config.toml
n_layer = 11
d_model = 256
n_experts = 40
experts_per_token = 2
d_expert = 64
d_shared_expert = 128
activation = "swiglu"
moe_layers = [0, 1, 2, 3, 4, 5, 6, 7, 8, 9, 10]
router_score = "sigmoid"
normalize_top_k = true
routed_scale = 1.41
balance_loss = 0.000436
balance_bias = true
router_cosine_scale = 14.0
init_std_router = 0.0213
lr_router = 0.000488
vocab_size = 8192
norm = "rmsnorm"
norm_eps = 1e-05
tie_embeddings = true
optimizer = "soap_variant"
lr = 0.0054
beta1 = 0.95
beta2 = 0.95
batch_tokens = 65536
seq_len = 256
train_tokens = 289700000
steps = 4421
dataset = "wikipedia_en"
Below are experts of layer 2 (counted from 0) of a mixture-of-experts language model. Rows are named router (the router's row for the expert), gate (a neuron's input weights, with its number), up (a neuron's input weights, with its number) and show model dimensions 128-255. Each number is 128 + 24 x the weight over its row's rms, rounded and kept within 0 to 255. Numbers have three digits each.
After each expert's rows: a language model's description of what the expert responds to. This comes from a sample of Wikipedia text that the model never trained on.

# expert 11
router:112093109100117128120140131103125129106144179119105113099096120062127141157120115128114169135123121146122123158111118108113134134152133119085114106153113131109076168091146114144111098130146086158159119127182111136138133142151159125092082107109068159107140136115119109142148094134115157084142110153187134174170113091106178145109098140186139124107118125170100125104119135161112125156136
gate0:093091143129141156128148136113169129104112084107129130143089153103145085114107119108110112118181107101130131127100104117146133182142119126145149095084126130119112108124130095139121097096178130126140136128137105137111109140123130132125111102151079138136157148094097140148158100106153164119143123115109105116175138111078103106078105091111126135149098120127150172095098151145154120117150
up0:107152103161130128151152110121187093109151143092152153147183133133122121121099183141097119118135119116109046122088139110126089119122112153143149116119156126096122138114114130100139145089149178156085112130141093110099120088152118122129127118150114131156131152141130130135153105104149124097121139116130099140085068154097084118172124121145140142143153144120127078119134144118126135129141
gate1:122120133113095123122111114142112165123078115172119138103148102090131140122147102094103155151139150097150129199097123145048138154146102138122106122135131147106124145134079128141160137110176127113111118120119141146126157149115133163118163138092126112126133121115117147142135076093129103133077084196158159183104167151128130159085135125133133101086122103142086167114136108121124121136155
up1:039145135127108181113158135155149126134127113152148146152155130067127167119173120115080159104129154092155147157118166162092143108147165148131061120143117135173123148117124143103134145120151150126114129121137126136126155135099143169107132133155130112179124124166120119158151099083115124128110120185121090134089118145099127126083126086143136098121102129129119175129173096123144145138138
gate2:151145136091122131113147166133092119103127145104126126121131106107122149121137104073090132130173137099113110183130160125133093109157136125128081139149158152152070127150115149091181089105118136111134102110143134119083134082122128108116115135156088109136108122112105163088109126131135113123100101126128119185151115134116141116141109165169140151137098118089113127140147161127158133164159
up2:168139108153118118121155115148143148094101113123118117126090151118181111135063129134120147098159168123081170152165167119150089109148153124125133163115128109176145089142116141126151158120146153130095088116115127151116151139166131113158161155131129135165134139125127153116140140116105118155146160103113127120139167094132183157129124123125154158155114153153109132140162139134127145122122
gate3:163153083157133102120116141135131140094110152140131129110168152109102161146116153118098146164168131136125145152111093147084148147146088111126093109168150109111105152107134161132137086118129133153124125123101119158147166116145151153133088126197130146129095113179132134097103135070143101118105115079146133133119172103122157142098156153116096124144128148110144145078110132124139116126142
up3:132139141147107145143145129142152136137168145126118124096134125120158093118145106126113107120095149133129124124155144149133090087111125136139112141152116150123119111115138093086133163156167137116140119154113115104083197140126125123158125126065143092115117116082087131141131132134160115152177127129102107130096128130097146116115106115132176074128106124122130170142158122114095145122085
gate4:051101091125140150096170157140108094116085166130133110095125083066116129135133084041124176153125156126134130132115169115140149118125130146101117128124102153114102157107146129123076112083150107136141123123138137104096077162117115126155128090140129113126151107147128107106122154141128105166155116135152148112115116135101191112115097136142140159171131142152122132101124150117138111147149
up4:119126124139149137102105126093130119064133142165088114114131145092148115153137122128097071127122163090116103116132132153135138131112130147125145119175128131118136130161110138131109117116103148073120168136091139119116105122139088119155093089129136120135148122063115114139102129133106127114136146103135122128141137133106140105155107136161150139147124087138090167102124093089124167116116
gate5:121103160153161114130107102114126138082111162113109100102121150132145147103127132125132141093140125105122114141137132115155124135099147146131110140120089116110138145085089157132092130136126110144147098095140100149094127130182105132126107144162164170149132174132121101147153107139125150115156151110157132140093151092127169128168082162162124136126169142096099079071106139087181127150110
up5:105106154155129156161139121098107141152123138134118117115133130146096159171139132140118129119156086060094120176134120153147063153112108164156115121108131179117116146106128100120136099166131135136118067133155149104085102101140150143128091131076182117119110138113152148124144120168141146125120181111139070117144154095092110129121121154147133126141150135151120144122150148144127159112109
gate6:106115124143123134118128126144133182121160110123112150126173108134119120169175080083170111180111145135120116160139082139143166093100110101092089103141172136122128132116110151146131127118158118138130122145120131140142149159105143168109114112141119136128125155096147150107142152172124147144124124090134105150178104089138140098091120134148118125106116155103118148138145136128096132135093
up6:115126128121129159125092098122116106139152130157139122172094126093121140102084157129124136072131116146137122164143143136109107155087139180088117114090101127134122133140142115123106126115150094104135120138132099154101075096157114148146146101128112166061131084167141033113106142111123124118127126118121102151092127119124068149170126118052142133089119112138090100111102153130102117131128
gate7:129136136137151104105129134146121104063131154138150084118112097121146111116137112133086139097145116102147121163139155120134152150157101180117098125135137115141074115126148128110119145167164123145101109141155080126124131103135115131147143149113080171111129177181110107130134096117076166127138126132150152120133111072133132143116110162158123159113121131133148133122167103143142101131126
up7:113104109123115151151169120119150123155105089102125150116141141134151135100148118121205120083110146151103144108070139163136147105129132149136149129108132091167188137130126137132138141132095150106134128151080126091148150134105134117124135126145160129131114093115128138145113127128148147134119095070089125113092167136141117117139126092114169084115108120167150153157082114138124155134127
What it handles: Line breaks right after section headings like ==Background==, plus past-tense verbs such as played, released, received, scored, and mid-name word pieces.

# expert 9
router:152103145135131120127156115114167108097104089080119117132096122114126110176096158122152127162092127097111143165122137111127122153158150142151129105131093160126054170110116184127112128137148171100115101113154148145157121113146116156147117120116089151152122159152130111105123113080131132095148079123134149133173174109126165159117137137139143110102086106161171156130102154122129131128143
gate0:156170148157082138150152146139154125124096106162141138146154079132172131134132167105116122165150130091171137157125128115139161135121133162107131076156130147101140121152104153144107123091171097148115144131126152149145121131101138141152160110135122158103155121067102147121074110099135084098142113140130130150170112132120085134149114166109099119127095117121145159107127141100116160095115
up0:085155134154115125147156106137148147111135125145153109105115175135187145155154102143102125148123171089115130169124175130068112164128138136160138149086149131115125112110109122162144152152157123174132108130124110116154106161152136135148135178145129160168106129121100156116142131097118130144138116144154193134173136150117121150124122101137092137120121156177146110131128148127107139128148
gate1:120115149147145127165145122101124095134095174115091131132127107151113097160106138151112150120157120107147098098136130126110080141087141143142113092144114120112147116115150129126107132087134126117115117128119100099154147151127123155135111140125068134102113134076082111128126143095132090118127136086175107123140097151119166117186139105100102104140158152130113103093122166122075124126120
up1:159109106083129107101131140156159157144120117158128150102131168080120146124182125117114146102138151138091130106124131116160184111175143129120149143146143106160121134122093100149139140138087115182156141120115140139105107103126165113093133125105150079131137113196156121120126116126116166129114135128068136118148132094130100107094123142140131113140102122130142138170121082130176150107134
gate2:152128132134135088172157125109097167100118127083121141115114117124121141146098109120137096109115154111154101143137165121116146139129176147107113108120122127149128135139173157167145133147134154086157092093165155136120109113137160127151111145134111179167112145093092109065131155143156120114178156173152137164169135100146121167133131162100135112081141169101098174114135188143103137081092
up2:191071103121178118177101148087125127107111128063136094110161106115082130139148103131130141095153120184103134112141119108146158096109114119176165113119087126133123146138154142144128135126108123174161130111142155143152141151130152118150161160106088122117097105146129122138097156116130108168133116133102147092154133091121103186144143130185100137110134108119108124106145153183139108127110
gate3:131146156154105133112113125115152120115102117138154143128105130112169137111169113106147085092162151162080136111131146100168153081113153104105124122115106120106121101061152075124159126122134081118149137100164123111118121159174124127138125139125153169138090105121151104137158130070119084153111114163118124162158154114132113153136122115143151133115087110157151137112139104087187050126143
up3:132081110172115157122143067071139092135129127096142130128137148118084154100148137133109128129160123100126101106151114120144152116108141115126142155088085138108147117093141142166113097137084102089161095085123158138132125174138119127154157140142176098163127150122126137100128068095120100106113087147072105119134103126147169147111120090114128103097133139170137178144117153100116058150124
gate4:138142175099139104155164145143135118147103131110146105139167108137122121092145134139148165113119131161124115115114104099099183086147109134126144125137158132162113132149151146114134134158094153138118153106111151155114129121117123113066116155134137116163150133149166152127133126091126162145143124129158140131140174080083136115154080086133138116113094119084123138108098171135156114130140
up4:172149110124120134118106117076137112143131131108152162126174131150099135121114122167163178120158140094138139083137115112150087137152115138117089150133107099092166155092163125146101157172145124094157121185125129161156137129151126141111143070141143172122142102131113138120137138164124173101131115112176129113092114093169109128089121123125154122133155156126137109149122125144141117135101
gate5:139159107145149099144131092131142126150103126150159145154133127116144068138127147159130096126163102175103146171121136099113104155117123127104134135141119158134141164115090092158166105079127107104131139188141120134115130128127126144103095150147160093130092134153111120122138109104121135103150188140198132121125170141109177124141111127122116101131104154128147148125155039153103157103121
up5:100135135148128169112181139131101132099157112100148125116149143131129158125134095117117168137125129077131110083164131143105096107130140128139160124100131112072103171128130169114144131137122147193109124102110153124112147120158151147116140147106145137114122143138117141108130125139117121151137121101137126139135148165160092149124117107148120134168142169086132137124115119134128060126150
gate6:097091092079174121112118151096104127124130089132127115146124133081133099131145100097145096089127153134160120135070081137136123167123151115124115147125162126066153141097126133115126102144126141144154117121148123142097114170132132132091159088119126148148129139140156115102128106112161093085163127139172139138115123162098141156205127158118124119126104115099133151126128138176144102162132
up6:155189134135102149135142148141134151149104174147163134104163099143111106128101148127099145147138093104100123113178173101112156107151081133134133165130128138150150107176168134123091125161162138109134150108116148116138138119117120127155081146158118120130113100115099159117156142118104169120085137121115146114142114125135136116087156139109154146129138090156133096139131129147094091100104
gate7:062123159126127113131170123126142100126157122136087085163098061091137147126165169117115124115095120131161125126121163127140149159129144073141148124138126147128123112104111173125204154113132153096155110156120095143117088083115146139124149128119134145141112112125181144144119123120160147080149150147125141109113141085131117109117107146176136128138157118142110107123113142120098097134109
up7:078138125122155107119128072146137124117141105113119112157121109090148123099149187134096126109104072160120171089141145160125154184137142135132150109114133111099131144092144083166143152138124148128145121167124117135144086102101148119193111135072102130153114142125173142140128140150125131127122085133122145119121121108133098121119096130197118136139162118105140080168121137122092175136144
What it handles: Sentence-ending periods before a new sentence, wiki heading markers like == and ===, and the first word after them, such as "In".

# expert 36
router:152137122136121119149164143134144122122105197104139121135061086124148126119137135116133127138131129128126115140137126131117123112143138103088111087161106166161120184122128153141142149155158133161138070113132117130154111106084147124096132111089120144103132181120111120152154113109168097147168131130189142135149133086134122108113114132099153083107117133127166102142125123135125111160115
gate1:073088064154128140145158163104144148155055125159123127149107120187133137150153141116181118109158111132149122164093124099125167128159141079125130168132145129138119118145111150138125143143150121163148135115151091117120126134126126175133165108115119156136138087164094142125113112114105064126149146131130119124114141135125142125091115107066134133118107105117140075074130190099115176099114
up1:051149145147143185164128152184089149105132172130150110119123089136153109166101136112131149155122116124096098106108104075072145132139140141096116149147143099093155121110105159134117115108126144111116159096120131121166057109149141135100146113132146169192137104155127145143132092132116130138126114118126115135094092143099122115115116147107077131079137109118163145131163143120154111133138
gate2:113096124095133135146132112147075115127097144158131077123150109150126115114121152088150116125114103144112120171137103150099134160146119111121117137112101125125120180076157106126120170129128123162152111105109108113133142125135148134108130102113112097096140145096109098106098142138107102143146125133182128056123137132137171120147107104075106151110146107165088120136142150110121083123177
up2:118126113185125119120133122156135103128112091125118120110174138084163126190164127126147118106153180151139134126101104119126135122136128154166095159131168154137142119172121156146130109167094143102106140131128143155123103132148157146156120145163136158130127098184137142134137156120139181097122106135135100145126157128128101140091169107122145131129139098095184114127084109117114152136133
gate3:141087152137105145108106146118104139160099138089129158127176153159117115148145131135142094117147131099113143138111122127132146115152105134132110130148171101168116169139121144124116114142096127131092131072133112117114141157093139113077121100104134108117103147095074108109178131103134138124095161129123113137123125111130080100117142150132120110146102101104072164070147151169121144159131
up3:176096125185125104130113127146120107134083163098147148146110146131097127154129131140090116103094155111139113145117114129159155118105116178113122179144115105137143082151130148125096155140151121181140080114128128148071142120094097096080135096069153160118101135117106148117113181104139145137122131099103157119095151102114135088154120144168143149161150087123097137093157135129126133133092
gate4:149135121035115116133124148127119117119131112148167127146145091137108102114158140157105149144123115139147118134115121156174161128114157089150152157157113160112100127144141130129151093147162140119109134115122106115158096124106099139120125172165114142122156174139160140145151122161129139144157124168121136154112102082117131127109164162066125140147123122127119103112137125149172111141092
up4:146100168159121113142122113111156137119110130150113165122141155118127124129097116074090148146121116108151135117095121122100139151120096126115152143090130128123123122110116136121089116104118117138176159111101143141109147123133123113146113119101162112092115099115113113104053139132143134130114160143099139168074129141154132146170110100175115127134150112133128125121100126108097138111123
gate5:156142103122159106123188105159163159108149131117153112103113131103126107154157123091122147114165134118156148116161133138148116179138143119114085124106185111066136142103112141125085136133096156139133172109139111137107155107135137121112145134135103131101127143121126131132118094089123162148149159114119146188164100101179154145164124123116144134111160143107110104089120168118129133128140
up5:113162151138110119138083147088111090151181126143137138134158183123147161096131122137123135170088131111077137139145125109124079123108082113153104131113125143198117139088166121120181139097165140112120118157127161098132133131141130121118108139079123127094144154145072127110137126159118121107141131130112175131144126135146115102120151131149096096150154157159129131086114111104114134123090
gate6:150150115127105148108105122079125138129121122117128155148126115104083119162119107162136108109125094140120177109126170120157142091159161085121105106141173140135074122150123126112071168142101146133142129146134098121146123167100107143123146125136117076105143115123093171157160126140131110079146158128195100159141118124110112103113116146103149129124091136172145170095083125113105121144123
up6:110119111108108089159151102125116110065152117111117118147121083122119130108120126111147149155121149122131134119123141148102115113132093150118119146117121097131123136131116131141129144110099116120165149149100128137127111111168128110191116137127137146156053141098128146094128111124097134099106100155088145164131139138165112094151084094193078167135133127161128083151164132114092095118127
gate7:097100138140135135142156114156099145111152128093135092122084135132134120165144143122156120076098134117134118103127096135083162116139111102136077137137089124136104125128172123140156138132117185102146128102123132155163107072105088133068124120118090132122121131109097138118092184139147100159136151124167144143125128154106110058088110127124172178140121119121101122113141152170095149120100
up7:171156105154122119100133129153111131192143137104140114118146135126181138114092138148107146142133132161139104144152120163133092155153174140114203139111127140182135148136124101109144148146110146133126176143086123136123156120156143123100131154124140162128140123048140165137084149167094119070141148126192093147137149078121111196108139123090139116107089126143108149091094143150098119115140
gate8:139140080176112112162149081155139183134124094130124107114136169136157126148133103076114128117129125122159105168107139134130110098129133139119100123110163181127142129119134206111126148134175098091124135084127135103131119117140154118141166115120151140114158149076121144118103117133154086125135116140157099116166127111126151102105084123148160158094114141133153141143136161119139136110110
up8:122171120132140125149151091123145157104114123128122095123136144112133089148154127143121125098133108142115136172158161077116089127139124128174107134172150197196106144077116130111120169150163124122113153127121127123101114128155092128165124129113124147145111114137131164122125111114158155110105155132159133117153166115114096138132123098147176115105114138142155106151116116122153077110118
What it handles: Short inner syllables of names and rare words, often in taxonomy or sports lists, such as el in Pengelly, timeline, yodel, oul.

# expert 4
router:121109155123095081121151146145165134114133141126089112124093096114127165147128148133099129089113152116107133151085145123138136091148122160060103148159114145163068147115102156169141128105134127118104114198135153122178140141134132127113149122108105150128139133139124105166186149131135144152158122141129157143155108122115156100098099172166134145155125129132125144139096146097097104110149
gate0:114122151109112116131080141105095093128084147141140148111150136132122128105132143148092132161121129131120129155133183101138164072128162078143108163114135094116083106115135153147144091165130147109115131191118148195141172087157122109074138135131144158148113142158158138127103126156149151063135126158108152114102112154135150091140116140136122142093111133130098154170118120130108090122118
up0:131126145144145137150110123160152091113127102146178129101167115103160154094099119111098137135131115122105091122130135164131154128145175136139106090212144127111167162133112145095149141161126122120120152106135114121136107167122094138150123118153087115148152126124129166110152118149159126122133128109114114187116110125098107086123125149150148102156119133126119093133086077118157163145126
gate1:136119166115089102139134115114117160136115133122148136139163157098138108123120144215104126124097124106123084119133158134131099144099108137176207137179145116132130125128118166180132117143125166089118113119124204148135134115128179149125115124146160163107146195127158094140135148127137126155139099165115131161105112114108137122134114149158156150147114129123130137130148102123124112086140
up1:161115106126168129124111112135110118107133139095114095149103102137098143147113140114150123144140131158149181140096078115145166094136134141078055108079109113106167131147149134071111125083130112146125109110139107130102123072171093113143113136128082096097136062109117149124099146124131118162099112114132159110141127115166128117125121101115092119035148115130117128133106123152107109167152
gate2:144128123148151110117123096156133129116115153164098094131137113131122126140095099118127165150131092115122107124104128119111089161154129119099123097110152126121167139126136126109131120071127148136101113112126131111137122155146144121108088085133118156143133165137173112130149156127109144090082090114169094084097129144129176157152110152110145124143086136090127094093110134095105166142148
up2:110126106114109140105150117117132200125108140083181131138114130119147107104154119164110101107129144151121164188148144134150108094095143188149102165136109121123094133166135094165107128138129119104160150114104126121132159154115105152111156150145140134119130121130141118113151120091115147120172150137122135121114118059106084136148150125130116162137170151160109159175126109160134105133134
gate3:163166116126153096114142129131113148138142076138112125126129128134136179159160153139129169063117084139151139118108150165105141094138128144179119109115145118133075120102065151120110120146140134150136130144151109137148116128085139183159128132126120122134145132140131118138134089122110106081121151114124139146119120148122139162068108165110166113081086160176161133127089093134123125150110
up3:133109166161146126134106129127096113094165116109112143139142112162131173139123123099115147084101137119108127133146134167141141109102143148153161135138140143109131127129112149120152132068114169133122157117081145100142105174127108120155158131121145140146121114137109137126181108113113115118104112078144172145138167122144151117117136075124158152111106144125123151102083117161159115110052
gate4:153105155102129157109107168114125159149138123117125130117081112155172131091138138098156104095140140128100158135133149121148122108135115108106148121126179111114072120141133128121148107150171137113149119097100172127163165109122121115117137177105107146116128115143148144126161130098120155114146109148141165100135122130087121111138112132107158148124118153116089175148135164163106106143159
up4:125171096170112141105125103144114127109123134120148135087166174134127104123131120162116117154096111149152134127110094125105132162128125114143107099152102114138152165095163128144129121145106160141118122166128143141057112145135129100170145102118132087104138095130115118122141095159094119153124088069128090129105112070182128136126123086129114100154152081165162103072121144083132137109146
gate5:151135161148136143109104151171160122155142114074136143148139085070113136135166095132124147105114124115127140129114177161154167150153145124126134159133122124146125142126153131146153151108116100156105120144101174148087166143170103129116137148090142097195156177160145109113125154144127093132155155126145132167153131097086117111109128108106107150160115153160092161115128111142091127090150
up5:122114109093149101146118105107079129125117113177161132163125173176127131099139168162135127116110147158113106124127071139118169122119099126119116089134129104115145118148108170109130091114125162112126143112180086096135086145108141118126111109153154120106139105108130182136100114082127131121106094117101126131131127138144158143123111149124139082144103144108151130103140160148164129195108
gate6:143151135130155126087127120156175149137083146139117119136099093117125117147137148112087118124145126161153117172078111081130134157142099128101121131144135091123127115093179098141190087107104118115114112116128097121120171142119138132138107139115141145141127130101065102137129101109116151145098122162117092084119097141089179127143093143142135120125140107138096094117108113093138123124120
up6:115112087118106081150140148118082123111158122154118173131151126171156125147071145091130164158122137131174128112123088179154156141122085082193117135149111136148123129125119130119093128122161110149156123100106144124142080128137126102058139130140146136117110118146146121137096149078145066124160122114175079121121144089158127121104144113099120149135130106101131116104139165100095151114112
gate7:148119146144220127117178109143165155137128091130137108162199155146132136120145140122154130139135135132103128134106131134185140158092138134109115139153134085122165126130129126173142152131120127110135129070115114092128138122116130136120150078157120115114128127127106155122101123141136107148111145148095147152195119090087154082140105148132164118129151124111117131127124133169170129176134
up7:111110118144091158126096108087145108146121130104093086176144129089120106107140115146122162110107113120106100082083157144155083096112126102144118124139128098127158078146137099146119173110162172105141118103130117126131119151140148151130117142177162152098146156121130106136114112111093098127146150136134156163113087113105138110130157133131126120084146119087186133129132148167115124180101
What it handles: The word as in comparisons and cast lists, plus when, home, and infobox field labels such as Binomial, Age, Date.

# expert 8
router:179138185112110084097126151110158155135122127107123132106126132124106160170136097116153128156130096096115087125111123118117121083157115110117085142171091156138081148108125167166112133100150135131122112120155120118182144146153138106077095103108079173149140108121165112134167146097152115128161106133150164130124120068141098115161109176170134141075099081127136132142082155108093130100151
gate1:104132177155124112120137132165146111145128140130151118144208112088113103117149182050119095130099168140099129176120147152120148106147097139114129162167105138151118126149157130166125128087171109121095174089124154103135169118128148101103159121102147126173139127138130112123165110100171134141089142136148140119119096138155118110154143130121146143106084114106130135132142109113091116127137
up1:147126121109078081096171141122158117160162142129181147121163122112146132150150161085115108119139145137135114124099145100120148094160091169096144093093083118131141139144168123141099125088162097122109145101121157116133148173113138157110178084093137173189169126137125126098159147133167088119095157125138127140169096144161099127161088150130131132118118091111137131138150107103125142104166
gate2:174123091100172111084132153136107098134158107152123128134117145149078144147133108147121142118095108106151138089144107148134150142156124114059152083155142148111101131117153126156114109085141119158077108143140130091119141154099129128103141152104110094139129134151134144104089152124129145157150120082116161119179136095129121114199140137129184148142104159132122139135120098154150133128110
up2:104145176182126109164142121096140179116112100155175104132100106125145130108120162126101148119157152129078128137112136117159130127092109131138167146106163111156131121127107127139109128176110152105187138124135156104138118119141140155142144142143106157124130143116137107154157121146095091110108138174127126136135116155111147149098153151131072162136122134123137111105140157119127144104136
gate3:157119110103103089150167128086114149118138154123152105159125170174141122113090104146152173160109114136150122121141132095105127075114116137084133155137136109096112122166155136101097086143139158150116129075109107105124075133138148121141086127137127164117067129094190114080132094138147129144093136121148139119120079110135109131161091130137119151177129155112102158119115145084108127137166
up3:163084137116084129093146083078112139140115103061123138158115138176142158147171121123175124137110087150107146113168123125135091152144160151125144113121140101136131124121130089100121140166158151134138134127064121114153143118128164130136132141139104088102052145106129093118119100106116132113103123137109106104094105142161150159147109121123118111136150118134105155146131163120145123122136
gate4:110121125126119133137115110107194139168135119142154096132150129140107075093114104148188115098113119106115103115166090096114087128133150126097162123127081131133161141144175088136076100146119120150159148147130117128130103136140131121114139158135087135121129107125117126149142152149181151134147106127162117117091160066123109168140159150167111163150132117128132120108091150165168142113143
up4:135087160106100097180146133102124121131139135169154127130140109151105123149111114142137098099151164124141106112141070131144183183139075126137111127161107155145130158138103132131147126122163115096148104166107180133153146114079122177088141172149148146134129152135084137106127126117114162130136122154144147099144160100175079089145110138113113122151131142140149118101130167168132120127153
gate5:121127143110143123083141168104108149133138126131181166115099126094112153130121103114141136128133122126137096113130129133086133152140135125134103174160151154133124101156108147151098094114124131165139118121157125130125113094108154136097114158125110141131120124130121176108134111103152138095136129153134127154085091106132143127137151175147153150103116083081126154103134142126112114129105
up5:148139136138160125101123143135122145145144134099136153119056131117112107130121141101105114160116142144107099143185172104171164168161142121115120082147173104148153110180115118110099095169092100126142162110110139148152107136146132120134081137152096153109140089172147155125121105133155153114155103118145076111123123130135145123134062096112105128141122125132135115110103094127124165131113
gate6:123104157153121182141134140157154109120129112135116098163140145086098101150146118132175092152123103099111139165117155102144089180143117111147130131139125142144123148092090141157097127131115152093086150120151096134072155135132175171132123114106123119168090102134129109172152124148136138085114113146112158100170094132121161111144186165139157132089098095122111129175094149112112133102138
up6:107143177150105130091092094127110137128119109098142158126133121131106106108103152102126170121149137082122151150107156121131093116159129141154115064104093139146092126115120095143193150102153151122104128119094134128118126143111083128123140106177114144137135140103147096151113128126100115151130158128092133121177118131135133083119116150135129103146146117147193120090168098131128101129095
gate7:164124160135108111118063103142108136178128123144150117132111098119177131096099145110140127120164137104139149157127104078166135099143136123127067147153099150162148124103095161131107096130158113135109170103160125121118112105162158100125069159144105129098150121135161149094154128121165129148105090128082144136177164088119105135096110104103131146141085116138133127166119150106185136111153
up7:140127116098150183144193142134134113115146120132072145119146139126118118117119138108117132133157072125094134095143161162130128133135101109133172100108145127121098108172156180118120146149125159130123099125105154135181088102136151153172132095127172105134142129122113111134092144108116149125108131150114111103128167148123120121137159131163114133110117167100116116122142115134108131138109
gate8:136108094166127071116136161163123110117153122109129116098147137133117110124118129117109062200114151123145091153134120158133159118142127122073086137118109135106159132138112142133126144097122132095128143117113118165125163168118128102096127144128158149145088155140180149136112116097133162121121078121164158126120143136139140141140107181158195137117158120127100158135100120140137130120149
up8:131145108150107180145100094120112115137139105152131123150136112101124161133150166117129097137096168076180135153143182163097143129143106088117133139142155134121124129159142101142166147111129180137150107166125156161136128095099112123155123128134150135135197137137111120104145166107101120095115131103133105139151128122140144175090119069131108123083138123086172158127148142131144111141139
What it handles: Opening pieces of longer common words after articles, often sports, military or career text, such as organiz-ation, corpor-al, journ-ey, season.

# expert 2
router:118087149094068092105136175135142150084103163132071085127100136052162110124139121101158147111121146102107104165135100119119141108146108137123114128145106131134115126121136143145107100102129143133128083173142099162172147134125153114121112121114118128119156152126146085127130104130136115091136152105159129161158193094149146126138114116174132116128127101152165136122098143152123114129160
gate0:058125118167103109134129108084140077057118135187131125138144101121122115116119116106141147151154138107132109125135114132137112142143145158131119139105111141141123127136115109179149141154168150113112080161141137093161160119111115144155135149113133109124117153169149123102145085093157139140152117173180112149173181131113149124097183105070129138129112111138127144121134139119151090115108
up0:139134101097133104139140115126142108114102134161080112140160136109130124137091134156100106169114158140124131146104097105129122126122150120111090072145139106104119100103118100104119147152128149113111090115159130121112117095126133101141146122123108112128142145166133147121130119114133092124145114091135151156083117112112118139117109067085152110149149086107150109106119086108141128116097
gate1:122122129096098144121091118086134124164086175089076124081148137083119145159124147131155138097144133157137142087152158104094119148107147113163122147140122123146140122174171151135137137115148106142160137120114159153088100134117121146127139187121116135115106123093118116111140132091149127137098105113154158074127151130123131143103115160127125086130104122097145144073118143142125086129117
up1:122119153099148091163169121166060140123219144138180132149105117146090110099159116140109100152129160104137097144124119152117115106127117117086123112147132131147117152166115138119108113133146158099126119114158121110153151122132131106120123086113108102186121122135133122157135131135109162153149155145117111153151102142116149101205145141162162156122117146133121144154146101107130134130155
gate2:145110137125136140092137117109141151130159159177126110114113151152140132138126110150122106085152140102124156131147139120126148152143168144106088129129109141146155106131183174081093146159104101168154128117122110157130101150157160109153110122139112148110140133129153132147084117133110079139101113114152108128129143102129102133080094095184137082092121107133150150104098108132124087171114
up2:152147157130145168123127118100131154134152170151110146166116147141111103139137111119121153107154122099145135067145124102135133146132155154168085117125150147165143103083164119114091129150154113147136124124121139155132116165154118129145115143105124161123149172101152131111129094144108110171105102122153121125144129109149113129092112113149172116086122121087162164099126119156078105132098
gate3:142145151138118114144151135118142136098096149110173144149088131143105141130155135167123101140098151074078116126138122131116098134136144139133111119096100151132140125114108161165104122097147162125113117136084105166049135118118079120152136096128093149118155145132144150090111109099113115179098121135151118142081213131116105112117128100086179131131156123153083152117128153130114134162133
up3:124105136135124111144145140106124139091109134126132122146081108148128159127176143132136122141119165091096137154111102133150095143150132133113135109107111163124141135122134165179089088106130165135090140141101068128082112128116101140134120099123102150110123145107113154117096079123115115158094130098154107148123205143110082110126103117072144116159159117158122124143147142126136139147128
gate4:124118121122131078091157127086106104123114103161109142149133163148132135145115114129127094119157111118095137141145112126075106124124135127132115146143165191156112121142140150117116064123104164147125139106097163138156084137132126139143169090141148134153112179122143122070096138083114120137141159101105138136126136119153126116159166161158091078156115119126132152110088116108110099112141
up4:110109120119089129123081152127150153131099143137149130126107117124087173102164136144131095116124174099152133081132133113141155121128142116116169099126054111078091116089123099162138123129120152100146185107175098117083094130099124126139115092127113100111144124127143124115108131126138154118121131139140121163104125114164145104143096115157126150102089091160126119148143145185148132147119
gate5:150158131139075121102114144149110134141125137111115158168156090117131100129141124083113157199110150114093145143118151118159155144148129125126116139109131159133098148148132192105133140125139143113131133120127079083129156122114174120150089111129145115155152142170097144134140138154119108145129134194137133134125190118112123136122162117163110107157133125104130126147160137117157084163130
up5:143119145117121139142095152169122105108142160112106142148136123130138128121135115124119152160102147130102156141094133117139177132127143138114094145144132160102114129143133150135128122102116138112171152117132084128121135136146162141167109110128147143163157167170148162102125148151138117135132169218148112134123156133109143094145168119189091123145116107101132139153164122108150107148122
gate6:157129110116091126105110165153108150091142145096147160131109088153151122121112136125104113098115146117066105090150137163123122159160108124135153126176111153105156144164104137126153137123137177135147151166125113151110122140143157111132106083119104104130183174114142146140141147115129074115167139157142086085137137166131084131165107138133131139126097103103121121110165157109108139116142
up6:118161127157127126168099145079177134106185131148152132148142124157129106081085152121140190134109142128129098143112123145106116111097141117097116138159100145144158139129127120133134171108132165112128132112109101170169111125139156162128100111143112178141119163134094104136125124167119151158136159123174116149181125103146123142107119159137147147164172163129101106095153124181113087138144
gate7:085124105081107104091074122132098140139147144098145123150142120116108128138178130132109110110094140114139129109093130139151119155124175141123155107137183128123122102130144103137146142121200098143141123147098120133104100110133132114137110151114087082116120130167142139095157157159137116151122145106150124088163129104133153119125136154122108139169122085135160072116119099150096113155109
up7:107123122156092132124167136117182102140110116113152108073138108135107144151114111121106181135122147136128127128134102088095105121138120150108140140127035120131153123152108123099145135117066131105120145101156109089131103147115127112147123109139156153131111115095085150168144126073081119153121115143145171083109128159133148150124073149127146113129132121076101112145141142160143127097116
What it handles: Articles like the, a, an, The starting noun phrases, plus hyphens joining compound names (Kaiser-Wilhelm) and = opening section titles.